Weights of a small mixture-of-experts language model, trained from scratch on English Wikipedia.
Size: 14 layers, width 160, vocabulary 8427, 22.2M parameters.
Experts: 128 experts in each of 14 layers, 32 squared ReLU neurons an expert, 8 picks a token, a softmax router.
Training: a variant of SOAP for the experts, 302M tokens, 4601 steps.
Below are experts of layer 3 (counted from 0) of a mixture-of-experts language model. Rows are named router (the router's row for the expert) and show model dimensions 0-159. Each number is 200 + 40 x the weight over its row's rms, rounded and kept within 0 to 999.
After each expert's rows: "comes before" lists some tokens at least twice as common just after its tokens as in all text. This comes from a sample of Wikipedia text that the model never trained on. Tokens count by the router's weight.

# expert 75
router,234,189,198,181,243,175,191,189,280,205,310,198,206,216,191,212,197,191,183,170,123,231,172,155,176,214,217,209,224,192,190,250,189,214,206,151,195,182,125,233,231,146,252,187,209,180,188,192,232,242,168,211,288,196,166,268,153,191,218,251,217,195,201,162,200,212,187,187,242,281,226,216,154,214,114,208,147,157,208,142,271,167,223,71,185,122,165,168,227,298,242,192,195,200,159,252,220,221,207,175,240,185,181,171,140,191,250,190,216,124,175,234,171,186,169,190,244,189,195,223,87,175,221,274,240,204,217,195,249,163,271,186,213,193,306,220,147,173,242,117,252,231,207,207,157,171,198,185,242,188,188,124,169,186,220,203,226,180,133,175
comes before: ".", ",", "–", "% ", "9", "5 "

# expert 73
router,214,168,202,245,215,155,144,209,248,177,226,223,137,228,234,161,269,149,174,208,227,193,127,218,178,266,166,229,238,146,159,217,177,205,162,138,187,155,200,244,173,190,233,187,148,203,272,173,228,165,218,174,147,158,250,155,206,198,218,292,184,167,207,252,239,208,223,198,204,205,214,235,189,158,97,228,189,128,225,152,279,239,231,220,224,253,163,221,202,207,121,148,196,226,143,258,214,277,110,188,275,269,242,214,229,196,208,234,180,213,168,216,141,204,183,209,165,193,217,234,221,163,207,141,150,210,193,177,197,280,220,210,180,223,191,260,268,262,216,142,148,160,181,251,143,218,203,162,221,227,244,222,132,139,274,198,282,227,190,176
comes before: "\n\n", ".", "9", "0", "\n", "8"

# expert 33
router,211,151,218,229,177,122,216,238,180,230,110,242,244,274,258,199,215,227,202,218,131,172,207,215,144,196,194,188,155,109,180,145,144,171,251,214,176,180,197,180,261,234,236,234,193,229,213,211,190,186,220,186,232,157,153,208,199,168,205,216,161,164,257,175,220,167,148,227,240,134,211,256,198,223,113,281,182,157,239,150,188,195,206,148,121,175,255,182,204,241,239,200,196,178,182,228,227,215,219,235,225,128,121,168,121,246,184,211,164,208,188,181,195,171,119,222,198,270,217,250,198,173,265,221,235,192,247,222,187,133,252,192,174,197,225,217,281,229,194,174,172,194,148,188,161,107,268,214,137,218,107,180,202,248,131,212,160,213,251,153
comes before: "| ", "|", "201", "/ ", "202", "200"

# expert 22
router,207,164,247,247,226,267,247,232,223,199,223,154,181,232,203,197,186,154,192,234,225,164,220,158,237,116,188,286,242,160,301,188,190,197,159,160,160,234,186,189,243,217,183,109,265,186,196,215,182,246,188,200,123,172,258,251,117,207,163,243,193,61,209,200,186,223,266,233,208,200,137,224,237,154,187,192,143,227,235,210,208,200,189,207,249,206,162,151,172,190,264,193,138,183,207,205,200,213,231,193,242,192,211,146,137,205,238,245,225,207,243,242,186,173,167,132,227,205,171,202,244,234,177,212,171,178,219,250,199,163,195,263,176,116,126,210,213,161,174,173,269,283,148,148,200,139,253,170,156,225,195,190,254,232,112,176,185,247,183,221
comes before: "(", "| ", "and ", "of ", "in ", "was "

# expert 36
router,196,257,198,178,229,203,204,221,140,220,209,175,226,201,161,219,250,232,151,246,192,148,138,250,205,220,241,257,185,164,179,83,180,257,222,122,224,121,224,169,228,223,238,192,175,171,257,189,213,158,231,222,231,211,183,219,206,144,214,179,230,255,224,221,186,189,215,200,227,264,279,203,153,288,234,174,150,131,168,205,260,152,206,161,175,154,184,185,94,250,218,209,250,168,230,189,221,196,141,198,327,245,198,184,226,179,220,259,181,218,173,258,178,191,196,214,213,138,191,170,219,203,215,199,251,222,165,208,210,228,190,209,206,150,248,195,271,112,141,272,249,149,240,187,204,148,142,186,127,197,244,278,160,192,216,229,247,255,189,200
comes before: "- ", "| ", "==", "= ", "The ", ": "

# expert 88
router,200,177,139,254,155,219,204,144,234,153,203,258,208,196,199,156,248,165,164,233,203,190,271,167,173,169,141,170,224,277,218,112,198,217,155,205,191,253,235,200,248,196,230,204,171,193,162,178,214,162,182,222,159,194,136,205,200,203,185,248,192,263,210,192,168,214,267,182,153,240,186,169,233,145,248,196,201,145,230,220,183,121,195,294,153,204,254,176,208,173,243,202,233,109,230,224,237,193,244,171,172,201,222,264,208,212,176,251,224,185,129,154,239,147,180,266,216,246,238,273,203,230,266,162,251,114,171,150,205,130,179,189,180,209,159,180,91,182,215,228,242,147,288,202,222,237,157,125,173,151,236,177,142,238,232,199,156,177,207,146
comes before: ", ", ". ", "'", ".", "-", "\" "

# expert 109
router,201,263,170,291,245,147,158,190,202,154,240,211,149,200,173,155,234,161,193,183,167,215,289,181,194,155,239,166,206,210,243,184,191,224,207,148,184,184,172,208,225,187,226,192,187,199,228,256,278,191,175,175,156,219,227,247,130,179,288,174,168,231,171,183,154,236,229,197,253,197,147,212,193,212,223,241,275,153,150,158,245,162,193,152,243,227,261,209,222,187,144,149,192,164,173,239,222,207,304,223,176,217,277,205,215,196,167,88,239,174,270,180,237,168,230,186,229,258,152,237,202,194,116,215,201,235,249,168,247,104,271,179,190,132,153,158,236,166,205,204,168,235,182,182,158,237,174,179,253,221,230,219,158,306,205,223,224,205,255,213
comes before: ".", "–", ", ", ",", "; ", "-"

# expert 83
router,174,223,281,132,129,187,227,237,173,228,222,154,188,183,218,179,220,255,247,215,201,193,109,195,165,219,177,144,182,179,164,183,188,180,192,218,209,177,231,174,186,200,179,243,196,183,257,200,186,205,183,157,242,210,175,140,259,231,170,215,221,155,248,203,194,212,265,191,119,178,248,258,195,176,215,287,172,205,189,176,258,208,235,251,131,180,219,142,136,210,238,197,238,219,239,212,216,155,240,180,221,213,219,157,145,211,234,235,237,208,187,254,181,164,206,155,186,273,161,226,234,224,120,187,204,187,195,205,148,236,222,199,50,143,185,242,213,259,148,241,206,101,198,246,167,271,264,218,212,228,240,235,196,310,189,217,276,141,150,162
comes before: "in ", "to ", "of ", "by ", "and ", "for "

# expert 35
router,204,220,220,184,258,266,166,220,192,161,251,187,166,218,187,257,261,169,197,260,234,155,144,166,198,169,261,140,226,164,135,134,132,254,274,223,209,160,209,183,216,171,215,158,185,191,220,243,200,202,201,188,185,216,127,153,206,189,254,190,147,221,150,221,251,200,211,186,190,178,205,206,264,178,194,193,271,171,178,175,194,177,198,95,163,220,173,177,193,160,187,224,251,314,218,170,268,185,148,248,119,290,236,126,212,123,212,229,230,241,184,162,218,182,200,262,183,198,185,155,203,187,255,217,230,152,264,218,209,132,185,174,156,155,213,169,238,201,275,100,219,279,219,202,219,141,166,157,212,173,186,148,209,199,197,210,176,280,219,218
comes before: "- ", "| ", "\n", "\n\n", "==", "The "

# expert 74
router,159,225,155,148,254,252,234,167,236,199,205,162,140,174,184,158,228,209,228,155,236,139,216,168,185,259,234,212,136,185,195,108,210,188,228,210,201,198,213,203,222,180,217,143,215,213,211,162,151,204,247,250,214,154,185,178,254,182,149,222,179,228,218,216,123,187,252,165,267,194,216,146,191,164,185,139,171,229,178,214,213,192,224,237,230,204,164,138,199,193,130,212,190,171,235,239,268,216,237,124,191,144,154,155,209,164,216,244,188,209,165,153,193,118,222,302,132,277,137,131,111,211,223,182,160,220,181,208,225,273,168,187,247,225,162,164,297,197,137,226,247,129,230,226,232,127,186,177,205,139,201,206,214,238,180,155,265,194,233,274
comes before: "- ", "| ", "==", "The ", "== ", "==="

# expert 31
router,307,197,193,198,144,155,217,188,203,180,191,134,350,208,235,200,165,172,193,187,252,146,103,233,261,204,234,241,268,182,207,237,232,205,171,243,187,123,213,194,183,169,196,179,216,222,174,142,149,264,242,266,303,179,171,168,232,151,210,256,199,184,275,173,167,134,176,181,211,246,126,166,234,169,180,178,159,207,170,180,240,227,175,245,207,245,167,203,202,237,252,138,153,178,184,202,203,156,226,156,150,197,137,222,154,186,225,225,240,250,260,181,209,165,176,221,230,170,206,244,171,234,196,202,253,166,182,242,110,159,175,191,193,253,229,176,162,211,210,252,262,213,191,223,247,246,268,195,237,188,153,215,221,206,154,180,191,233,250,244
comes before: "in ", "to ", "by ", "the ", "and ", "for "

# expert 60
router,206,220,210,181,116,224,250,184,230,220,195,76,146,247,113,242,146,204,196,160,145,217,132,196,263,190,193,233,249,167,269,209,222,175,209,237,229,169,208,252,139,158,238,163,147,221,238,201,317,186,151,161,188,227,220,149,129,200,230,186,207,219,186,235,264,215,240,228,226,274,192,170,212,213,255,156,153,240,179,215,158,212,255,146,196,176,254,180,250,198,286,192,223,276,159,180,130,191,194,241,188,194,152,188,164,219,134,215,148,203,213,193,179,216,165,232,196,185,221,133,188,187,186,195,182,223,161,208,123,200,157,184,224,196,245,159,230,228,91,168,190,263,249,178,200,195,251,197,226,227,242,275,212,247,218,240,206,196,138,175
comes before: "the ", "and ", "The ", "he ", "which ", "but "

# expert 68
router,256,219,184,160,199,256,168,232,217,198,191,122,237,100,128,211,148,223,188,245,194,221,166,181,185,208,151,236,211,180,175,253,253,251,189,244,151,207,285,238,207,222,183,164,236,199,196,209,274,159,248,206,142,138,211,212,280,189,194,222,277,181,238,171,221,217,245,253,186,228,164,175,243,188,174,140,128,229,203,234,199,249,217,174,165,235,177,179,266,202,224,211,177,181,203,193,189,167,204,185,247,200,227,256,229,119,207,153,304,118,225,159,191,268,186,212,164,204,177,246,199,195,168,261,217,250,112,276,155,223,198,233,210,258,226,202,271,236,207,150,204,228,219,166,215,243,149,188,251,203,211,302,144,199,193,203,154,144,200,273
comes before: "the ", "a ", "his ", "this ", "their ", "its "

# expert 28
router,250,246,238,187,213,217,197,188,204,265,242,174,177,256,159,126,165,189,199,147,216,216,192,209,190,162,134,260,147,219,163,205,214,231,259,202,232,132,213,231,203,169,215,243,191,181,204,164,132,303,203,199,198,232,227,156,123,164,214,202,222,156,274,223,199,180,172,186,210,215,212,222,128,279,99,158,215,235,233,178,286,233,197,240,246,261,180,206,229,203,286,260,148,164,188,177,248,205,177,133,159,181,215,174,166,183,212,165,188,174,212,198,201,122,161,128,182,124,183,159,156,179,150,218,176,232,204,223,207,255,157,235,208,194,208,222,234,206,227,223,204,230,125,156,198,165,272,157,99,241,230,151,146,154,145,166,136,164,236,178
comes before: "| ", "(", "|", "\n", "and ", "in "

# expert 99
router,242,229,183,245,207,235,174,191,235,202,196,200,176,156,298,171,301,159,169,241,207,187,257,189,217,292,159,244,186,197,147,198,244,259,262,183,254,266,177,199,252,207,208,215,125,189,255,202,250,170,161,225,206,287,211,168,318,173,185,120,225,256,194,167,218,232,187,204,241,228,191,193,201,237,171,188,238,228,188,220,139,185,190,121,225,192,164,157,230,220,174,194,159,131,204,196,255,212,174,210,247,217,163,232,257,158,241,227,172,268,124,211,198,205,138,175,217,274,192,230,186,242,171,227,190,195,186,189,198,220,205,272,234,169,201,176,191,169,116,210,257,226,236,189,236,210,196,154,211,180,159,140,148,182,173,284,199,256,308,180
comes before: ", ", ".", ". ", "==", ",", "The "

# expert 10
router,179,156,186,258,174,161,204,207,218,204,244,140,190,268,180,143,238,178,181,240,212,279,184,199,268,145,142,229,251,277,189,148,202,213,239,207,221,134,160,235,243,192,265,232,190,200,241,245,168,187,202,198,206,208,158,198,138,197,210,184,205,184,159,186,210,245,132,217,217,266,184,144,203,169,241,175,200,234,230,222,152,164,208,185,153,258,182,172,225,194,216,217,237,198,194,208,196,209,102,188,211,277,223,289,217,252,131,300,144,264,162,138,165,171,172,246,248,188,188,156,168,190,255,121,223,223,192,181,189,243,281,176,242,144,241,186,224,169,171,188,197,168,240,228,186,225,312,164,163,239,199,221,125,161,96,169,182,219,183,191
comes before: "The ", "\n\n", "He ", "In ", "It ", "She "

# expert 69
router,256,202,169,204,170,219,192,227,293,136,268,184,220,237,179,167,241,159,160,210,215,250,211,131,203,214,244,155,190,216,196,243,164,209,219,113,204,213,209,193,202,178,191,309,170,135,196,180,366,237,146,198,125,199,180,176,162,184,186,190,234,130,183,184,236,190,242,129,238,120,186,230,222,222,142,300,212,116,202,142,245,191,188,222,211,189,185,192,259,192,155,207,217,220,182,249,208,179,189,171,173,240,299,140,210,226,208,246,178,168,231,156,207,207,225,129,244,189,205,234,217,186,218,183,131,237,209,138,224,155,257,159,231,193,206,205,197,150,177,188,239,189,160,234,193,177,242,229,245,166,238,243,129,193,235,183,235,219,196,158
comes before: ".", "–", ",", ", ", "0", "9"

# expert 70
router,171,244,186,258,211,142,165,296,167,170,239,186,234,192,166,194,239,211,241,206,252,222,194,262,220,251,167,258,227,130,136,149,201,205,240,186,211,197,273,207,203,150,242,232,170,226,242,177,204,188,193,223,203,149,177,169,201,222,167,149,200,234,155,213,149,208,246,183,230,145,304,240,226,190,198,143,130,229,186,211,179,206,234,226,157,242,148,258,95,189,128,243,228,218,255,248,215,130,190,176,183,230,200,185,196,150,229,176,167,169,125,133,218,232,137,185,166,236,204,176,174,226,247,155,158,235,180,179,205,208,190,198,258,183,281,169,235,125,86,187,223,177,209,224,185,171,147,230,261,205,132,189,137,238,195,213,263,264,226,225
comes before: "- ", "==", "| ", "The ", "== ", "==="

# expert 82
router,178,134,215,264,213,213,200,190,260,225,188,258,181,212,196,200,206,230,246,220,208,179,261,230,176,182,203,188,193,184,252,154,240,266,236,224,152,294,306,158,161,188,212,213,187,188,201,263,234,171,151,171,205,247,132,181,264,147,191,299,240,223,153,233,190,153,215,240,135,230,249,255,146,173,197,198,239,139,200,174,185,157,189,245,112,245,217,202,149,163,182,216,162,219,169,204,224,185,165,171,137,201,280,247,187,162,190,255,161,149,208,232,212,189,251,235,151,158,204,258,147,203,155,224,190,203,248,234,208,186,201,259,233,235,149,236,112,137,176,128,148,178,255,206,204,216,168,233,163,227,170,178,184,139,258,242,143,154,240,254
comes before: ", ", ". ", "es ", "er ", "ers ", "es"

# expert 45
router,131,134,193,221,239,228,184,218,241,185,205,229,240,243,246,153,191,212,140,235,211,187,216,151,194,50,251,232,214,234,178,215,222,233,182,223,182,216,163,156,169,189,208,194,219,158,182,225,217,187,219,226,194,244,170,171,234,224,168,201,225,215,267,242,250,166,183,218,200,101,169,246,199,212,191,232,203,171,157,224,280,192,215,223,248,248,164,228,266,239,163,224,160,272,128,233,227,218,159,182,189,201,187,250,229,216,142,293,239,181,221,134,201,276,218,250,251,206,232,267,114,197,274,257,184,205,196,124,196,266,181,228,227,204,224,194,236,160,216,220,226,162,223,162,175,59,194,159,186,188,213,180,167,238,224,219,196,160,280,223
comes before: "| ", "|", "0", "5", "4", "6"

# expert 42
router,192,152,188,331,160,196,167,105,183,179,219,294,221,155,166,253,240,233,246,234,173,247,256,181,198,239,189,186,229,149,144,243,233,178,213,199,219,201,207,210,152,269,203,187,140,159,236,186,253,174,240,225,166,211,175,185,197,235,250,227,218,224,189,235,283,168,276,240,177,210,145,280,198,208,262,196,275,225,210,146,187,111,204,280,169,196,269,251,166,224,197,216,209,190,252,168,209,151,251,171,208,212,239,223,198,219,244,217,200,225,101,224,244,207,221,208,190,256,218,187,232,248,136,177,228,259,164,203,211,249,229,227,131,198,197,177,176,186,163,199,202,172,201,154,199,201,119,184,179,239,153,157,230,207,256,274,152,140,191,143
comes before: ", ", ". ", ": ", ".", "ing ", "s"

# expert 53
router,196,107,236,183,170,159,203,165,200,232,159,131,314,222,252,281,173,219,150,155,220,252,228,203,235,244,201,243,172,199,270,226,203,95,189,219,176,189,211,150,190,185,178,191,187,204,170,271,208,284,199,182,244,233,296,166,202,222,185,184,215,185,266,162,212,198,184,216,197,149,181,171,156,168,200,225,170,180,220,188,181,247,147,164,198,203,139,132,291,189,196,317,228,224,200,236,199,257,220,233,154,178,202,170,260,128,150,147,211,181,271,173,211,128,217,179,225,237,232,212,262,196,224,186,217,204,196,180,162,167,117,193,271,220,229,212,135,206,220,175,208,224,147,275,221,270,146,182,203,186,229,265,222,179,167,194,219,207,197,242
comes before: "the ", "a ", "his ", "be ", "been ", "to "

# expert 59
router,247,178,193,168,181,198,188,113,254,216,222,139,264,164,211,274,215,153,157,228,191,230,131,175,196,215,204,238,200,213,188,202,224,194,177,216,154,206,196,176,196,230,184,176,226,255,196,194,226,294,185,236,153,212,256,263,234,172,193,224,167,144,238,274,183,238,165,202,284,207,173,228,169,193,169,161,210,193,237,203,217,264,153,126,125,169,178,178,243,213,152,252,210,264,187,173,186,170,219,214,245,226,180,192,214,101,161,152,197,190,227,217,177,182,208,277,191,211,217,215,232,258,163,140,202,256,247,206,280,166,181,200,193,249,205,176,150,162,245,131,220,231,268,182,253,270,188,159,259,243,139,171,170,112,229,286,189,130,113,164
comes before: "the ", "a ", "his ", "her ", "been ", "he "

# expert 21
router,226,181,213,233,212,203,204,202,232,258,213,177,186,131,264,183,228,176,167,217,222,178,179,202,194,323,180,100,141,213,187,231,242,247,232,202,262,166,235,202,217,228,172,174,173,221,248,217,211,177,160,206,190,155,121,141,173,187,246,182,189,192,180,157,201,234,211,186,280,218,227,150,182,212,255,160,224,200,258,185,173,226,175,189,238,224,149,219,274,224,175,173,199,204,227,211,231,160,136,193,300,147,144,158,199,189,267,167,157,153,173,212,177,151,224,203,155,108,232,202,153,179,239,262,112,235,239,225,259,177,187,142,158,201,170,158,275,196,227,236,214,187,262,247,226,123,116,159,150,191,214,214,144,231,214,187,181,172,307,192
comes before: "\n", "\n\n", "| ", "|", "See ", "==="

# expert 0
router,206,213,187,166,192,274,209,225,157,205,180,80,220,281,200,174,164,214,242,196,211,220,178,165,246,106,159,174,151,209,152,229,162,142,216,217,188,233,235,280,205,194,206,180,208,154,165,286,131,186,162,203,206,189,230,160,214,149,225,200,213,144,240,207,154,198,199,180,132,144,166,185,209,178,252,206,183,179,240,204,190,214,220,212,197,102,197,167,185,270,242,213,165,162,168,274,158,175,259,184,192,142,177,174,256,185,184,164,147,259,233,208,205,196,244,187,228,255,218,160,215,269,236,188,143,113,221,156,139,168,203,258,172,236,192,164,193,232,182,210,214,220,198,166,283,160,270,173,265,237,244,263,232,175,100,254,261,164,228,202
comes before: "of ", "in ", "to ", "and ", "on ", "for "

# expert 38
router,222,220,207,183,160,172,149,257,207,224,207,166,105,264,176,175,198,103,296,191,220,182,139,222,182,126,191,232,229,207,229,222,191,193,205,166,248,206,166,165,195,172,156,185,191,172,157,207,200,197,237,213,217,242,214,257,182,177,160,168,198,192,205,242,190,159,278,249,136,197,214,249,209,174,161,157,184,237,219,227,168,163,189,190,319,119,127,145,253,202,231,162,145,161,254,191,214,157,250,218,226,250,187,281,247,193,237,219,283,118,171,253,256,163,164,139,224,230,260,181,236,203,154,246,202,145,179,204,249,220,246,237,165,167,282,198,215,82,198,184,203,173,151,157,198,173,231,172,197,248,186,205,209,204,173,214,219,140,184,219
comes before: "| ", "|", "(", "– ", "km ", "/ "

# expert 91
router,198,149,218,145,186,179,102,184,216,197,193,152,146,144,149,203,212,189,205,210,186,145,203,205,201,258,178,181,224,236,197,237,223,209,207,169,217,198,173,180,230,172,206,221,270,245,258,179,312,199,229,241,219,171,236,232,262,150,211,218,220,200,247,201,197,167,248,224,182,186,194,223,154,268,184,219,180,199,200,208,171,219,193,119,155,230,187,192,236,226,216,204,134,231,196,149,127,172,163,219,262,245,198,280,180,252,185,224,271,141,169,162,201,204,165,216,220,75,215,169,162,130,89,258,242,280,187,251,161,227,247,178,134,266,247,185,221,210,222,191,243,179,155,218,207,192,169,183,216,229,152,271,182,210,113,241,238,265,275,223
comes before: "the ", "a ", "201", "his ", "200", "which "

# expert 87
router,212,172,265,232,213,218,230,160,187,212,199,217,202,224,196,206,268,156,209,144,224,163,182,256,183,212,197,178,174,146,272,183,144,155,244,228,241,198,221,280,183,170,162,198,149,284,200,200,142,183,151,225,205,278,203,164,134,193,201,158,217,157,256,182,170,188,227,241,190,121,223,250,213,164,227,197,264,200,193,176,184,176,142,155,211,157,202,199,225,203,168,192,182,98,203,249,179,200,135,285,100,219,153,216,238,194,182,237,197,221,216,167,212,142,180,168,249,216,259,226,252,260,133,191,149,212,241,146,221,228,219,120,152,148,271,145,199,163,201,262,188,189,175,191,264,249,199,234,171,266,231,224,195,171,187,290,225,222,306,204
comes before: "\n", "- ", "s ", "\n\n", "first ", "same "

# expert 40
router,234,165,263,273,157,234,192,184,215,179,164,226,171,120,205,209,223,240,200,118,195,199,295,190,245,202,206,215,164,176,148,195,252,232,241,220,201,222,241,168,164,237,152,112,185,194,206,279,150,205,220,175,168,169,146,195,201,214,236,210,183,256,163,203,207,177,237,129,151,285,162,290,222,151,215,176,305,170,228,179,204,113,185,184,245,233,277,202,159,225,237,254,172,171,283,154,236,164,216,182,159,241,187,203,184,193,238,195,196,212,161,201,237,174,227,187,213,208,204,199,166,145,164,203,210,181,223,188,168,152,155,254,176,205,139,179,165,225,201,125,224,220,214,177,255,180,91,202,211,237,189,225,179,238,325,191,129,226,213,250
comes before: ", ", ". ", "ing ", "s", "ed ", "y "

# expert 9
router,201,203,130,164,303,190,231,237,176,215,153,210,134,236,166,202,203,205,139,215,195,239,269,210,168,186,221,201,256,224,136,223,164,175,166,184,246,253,110,167,241,229,187,196,125,267,143,175,184,223,242,218,222,207,165,200,193,215,186,237,227,147,156,217,255,200,206,195,221,88,192,227,172,131,197,118,235,200,266,196,217,192,244,141,229,221,202,211,218,140,240,238,170,220,199,197,217,133,237,196,201,184,240,168,155,236,232,204,215,241,209,178,187,217,214,185,216,167,182,220,161,257,242,232,209,223,176,162,221,316,232,143,173,148,258,90,264,174,211,172,186,169,133,257,157,260,242,180,197,226,134,209,137,212,220,246,172,107,197,226
comes before: " ", "\n", "The ", "0 ", "1", "1 "

# expert 89
router,191,222,202,114,224,191,255,245,225,241,192,190,213,198,167,287,226,184,221,216,169,168,193,181,210,172,150,146,229,167,147,120,167,162,184,240,231,166,252,231,226,274,205,143,206,207,236,227,183,250,128,129,225,250,220,236,172,180,203,197,214,206,226,225,250,216,108,192,254,168,249,219,233,203,176,217,188,100,222,181,240,196,218,145,241,192,222,168,255,192,211,212,178,171,254,194,144,229,117,205,169,272,148,219,188,131,209,231,229,212,240,205,245,142,125,225,187,125,154,106,263,225,193,226,190,163,202,219,237,264,132,178,203,172,276,148,268,210,196,249,220,166,183,253,263,175,125,242,175,187,218,235,239,199,210,158,239,253,201,251
comes before: "- ", "| ", "\n", "= ", "first ", "|---|---|---|---|"

# expert 29
router,194,173,190,219,141,198,102,219,215,242,146,202,179,218,249,247,140,233,177,216,167,183,182,275,236,291,205,251,220,119,252,213,276,146,225,251,157,260,220,248,179,141,183,229,201,229,250,171,228,316,221,181,191,263,176,206,192,174,173,234,280,126,268,251,236,197,270,226,227,214,230,257,237,238,123,193,149,173,214,239,204,233,188,198,219,174,208,198,161,175,201,205,202,248,191,256,177,128,135,194,149,147,212,292,201,188,188,235,216,190,228,145,180,136,186,246,196,212,168,236,193,254,188,238,199,214,242,266,159,222,162,173,212,165,142,214,244,160,157,126,203,202,158,217,198,178,150,185,241,200,202,216,275,187,131,212,188,230,194,170
comes before: "the ", "to ", "in ", "of ", "by ", "and "

# expert 85
router,182,248,202,205,152,218,243,249,128,188,212,188,229,262,175,232,207,269,159,235,258,246,209,188,214,231,192,221,218,163,215,164,183,111,202,215,199,245,173,151,182,207,225,220,310,181,199,169,175,195,126,175,205,216,222,194,219,216,170,167,201,138,294,198,232,187,224,150,159,174,245,267,163,258,170,260,180,167,165,191,125,237,261,233,189,151,234,170,181,193,231,206,145,173,148,171,188,123,267,175,154,197,183,194,129,211,216,248,150,218,88,178,204,180,204,143,158,267,218,247,293,225,185,232,151,147,195,255,148,165,152,290,113,169,192,219,242,196,221,260,186,167,165,194,215,256,252,179,167,165,220,139,175,182,203,204,223,202,223,194
comes before: "of ", "in ", "and ", "to ", "for ", "from "

# expert 27
router,194,134,276,143,158,195,221,212,139,251,193,121,242,190,287,206,158,262,156,282,228,222,86,224,208,167,184,179,222,200,197,217,253,188,273,233,202,278,239,222,198,204,216,218,153,212,115,191,189,160,227,221,166,207,203,120,193,197,194,221,204,155,258,167,192,215,155,155,197,269,151,162,206,182,183,229,222,196,187,172,233,196,209,236,234,157,224,231,163,194,325,168,163,224,173,174,149,143,184,237,183,229,192,268,242,254,122,287,202,145,188,234,161,201,214,155,207,226,235,225,175,212,196,198,167,161,167,221,188,175,176,207,213,258,245,110,188,153,212,194,162,188,130,188,219,200,233,245,240,188,193,258,236,224,155,91,202,170,193,197
comes before: "the ", "to ", "in ", "by ", "as ", "on "

# expert 32
router,210,347,233,183,260,227,139,239,199,190,209,161,209,210,183,142,203,179,196,205,230,144,163,175,175,110,269,174,163,206,263,226,233,212,143,268,189,196,189,285,217,207,195,207,233,119,204,220,161,252,265,147,223,163,157,255,187,205,222,230,219,186,201,210,216,194,203,165,181,130,107,219,196,157,189,254,137,223,260,214,234,239,177,196,266,153,178,164,266,245,202,215,146,202,210,218,251,221,199,177,285,166,183,196,204,264,161,185,256,177,254,220,152,193,175,178,224,243,253,179,201,213,202,214,235,171,209,270,234,154,215,148,231,199,234,191,226,155,189,202,218,191,236,139,182,111,210,271,155,287,251,227,187,162,166,214,242,176,152,259
comes before: "| ", "|", "(", "/ ", "– ", "m "

# expert 8
router,179,238,213,176,141,175,154,167,222,197,216,167,126,270,199,216,198,252,223,216,241,193,273,217,266,191,224,232,181,165,223,202,176,120,203,187,178,130,162,143,234,191,223,218,241,206,183,227,188,265,84,211,230,187,164,130,172,203,179,178,178,177,256,186,259,221,219,170,214,181,161,234,220,191,188,188,223,199,237,225,183,192,166,200,214,224,211,130,126,164,291,195,125,155,174,197,224,230,235,194,184,220,198,261,227,187,126,211,59,239,153,180,194,187,193,187,209,224,225,192,207,200,187,181,148,180,210,188,141,130,95,288,131,285,209,177,207,137,206,276,182,236,218,231,201,186,255,189,249,163,176,196,179,161,89,210,225,186,204,187
comes before: "of ", "in ", "and ", "to ", "for ", "was "

# expert 94
router,179,207,179,178,182,208,195,217,179,238,183,181,272,218,188,213,147,190,137,201,238,260,243,168,139,195,228,214,254,227,189,224,181,94,235,165,267,229,153,197,215,228,222,191,268,154,250,179,148,261,118,211,214,208,167,194,162,160,216,139,138,159,222,229,256,217,133,197,177,213,231,201,245,168,157,179,220,214,211,236,140,225,217,218,196,178,158,190,132,210,149,215,154,143,228,164,199,202,197,183,234,225,218,189,199,240,153,203,179,287,215,219,178,215,188,135,185,236,195,215,158,208,183,255,201,149,228,332,133,197,159,244,73,157,107,167,177,236,184,250,165,239,215,198,173,178,301,230,134,214,188,150,167,156,160,176,257,174,230,185
comes before: "of ", "and ", "in ", "to ", "(", "were "

# expert 1
router,145,275,188,250,144,212,225,169,179,252,117,241,197,164,226,234,291,193,171,268,158,145,137,249,245,208,207,143,191,213,159,190,222,185,203,192,232,136,274,141,177,195,186,199,127,221,218,189,184,228,163,189,167,200,136,185,191,273,198,184,191,140,170,239,281,188,198,255,175,134,200,180,243,148,258,188,221,276,200,216,139,275,168,280,156,182,229,220,275,233,289,259,249,250,190,240,266,186,174,203,217,266,171,218,204,194,154,208,91,217,238,231,180,154,233,178,210,230,261,219,177,208,222,144,215,239,197,186,227,203,189,222,194,207,133,159,211,194,261,186,213,196,220,163,228,285,183,198,219,125,184,173,157,224,192,166,203,189,206,221
comes before: "\n", "\n\n", "to ", "The ", "See ", "In "

# expert 92
router,267,245,162,279,285,168,193,147,237,208,182,239,154,188,160,147,209,224,156,214,188,214,199,159,179,169,182,156,168,164,190,238,120,258,236,196,193,184,234,238,145,124,250,107,266,182,218,220,280,203,151,136,149,150,175,134,214,172,198,197,157,224,172,291,228,198,219,189,241,210,150,179,255,180,210,134,146,212,251,158,195,206,230,149,245,200,154,147,219,210,180,251,176,207,229,252,187,159,152,144,177,173,230,219,164,248,204,230,232,163,176,110,202,229,202,195,182,243,215,277,161,183,217,220,289,241,239,210,195,257,188,192,172,280,224,178,252,213,269,205,225,209,156,224,166,259,151,178,222,235,203,203,146,198,220,208,242,166,142,138
comes before: "the ", "| ", "•; ", "his ", "which ", "who "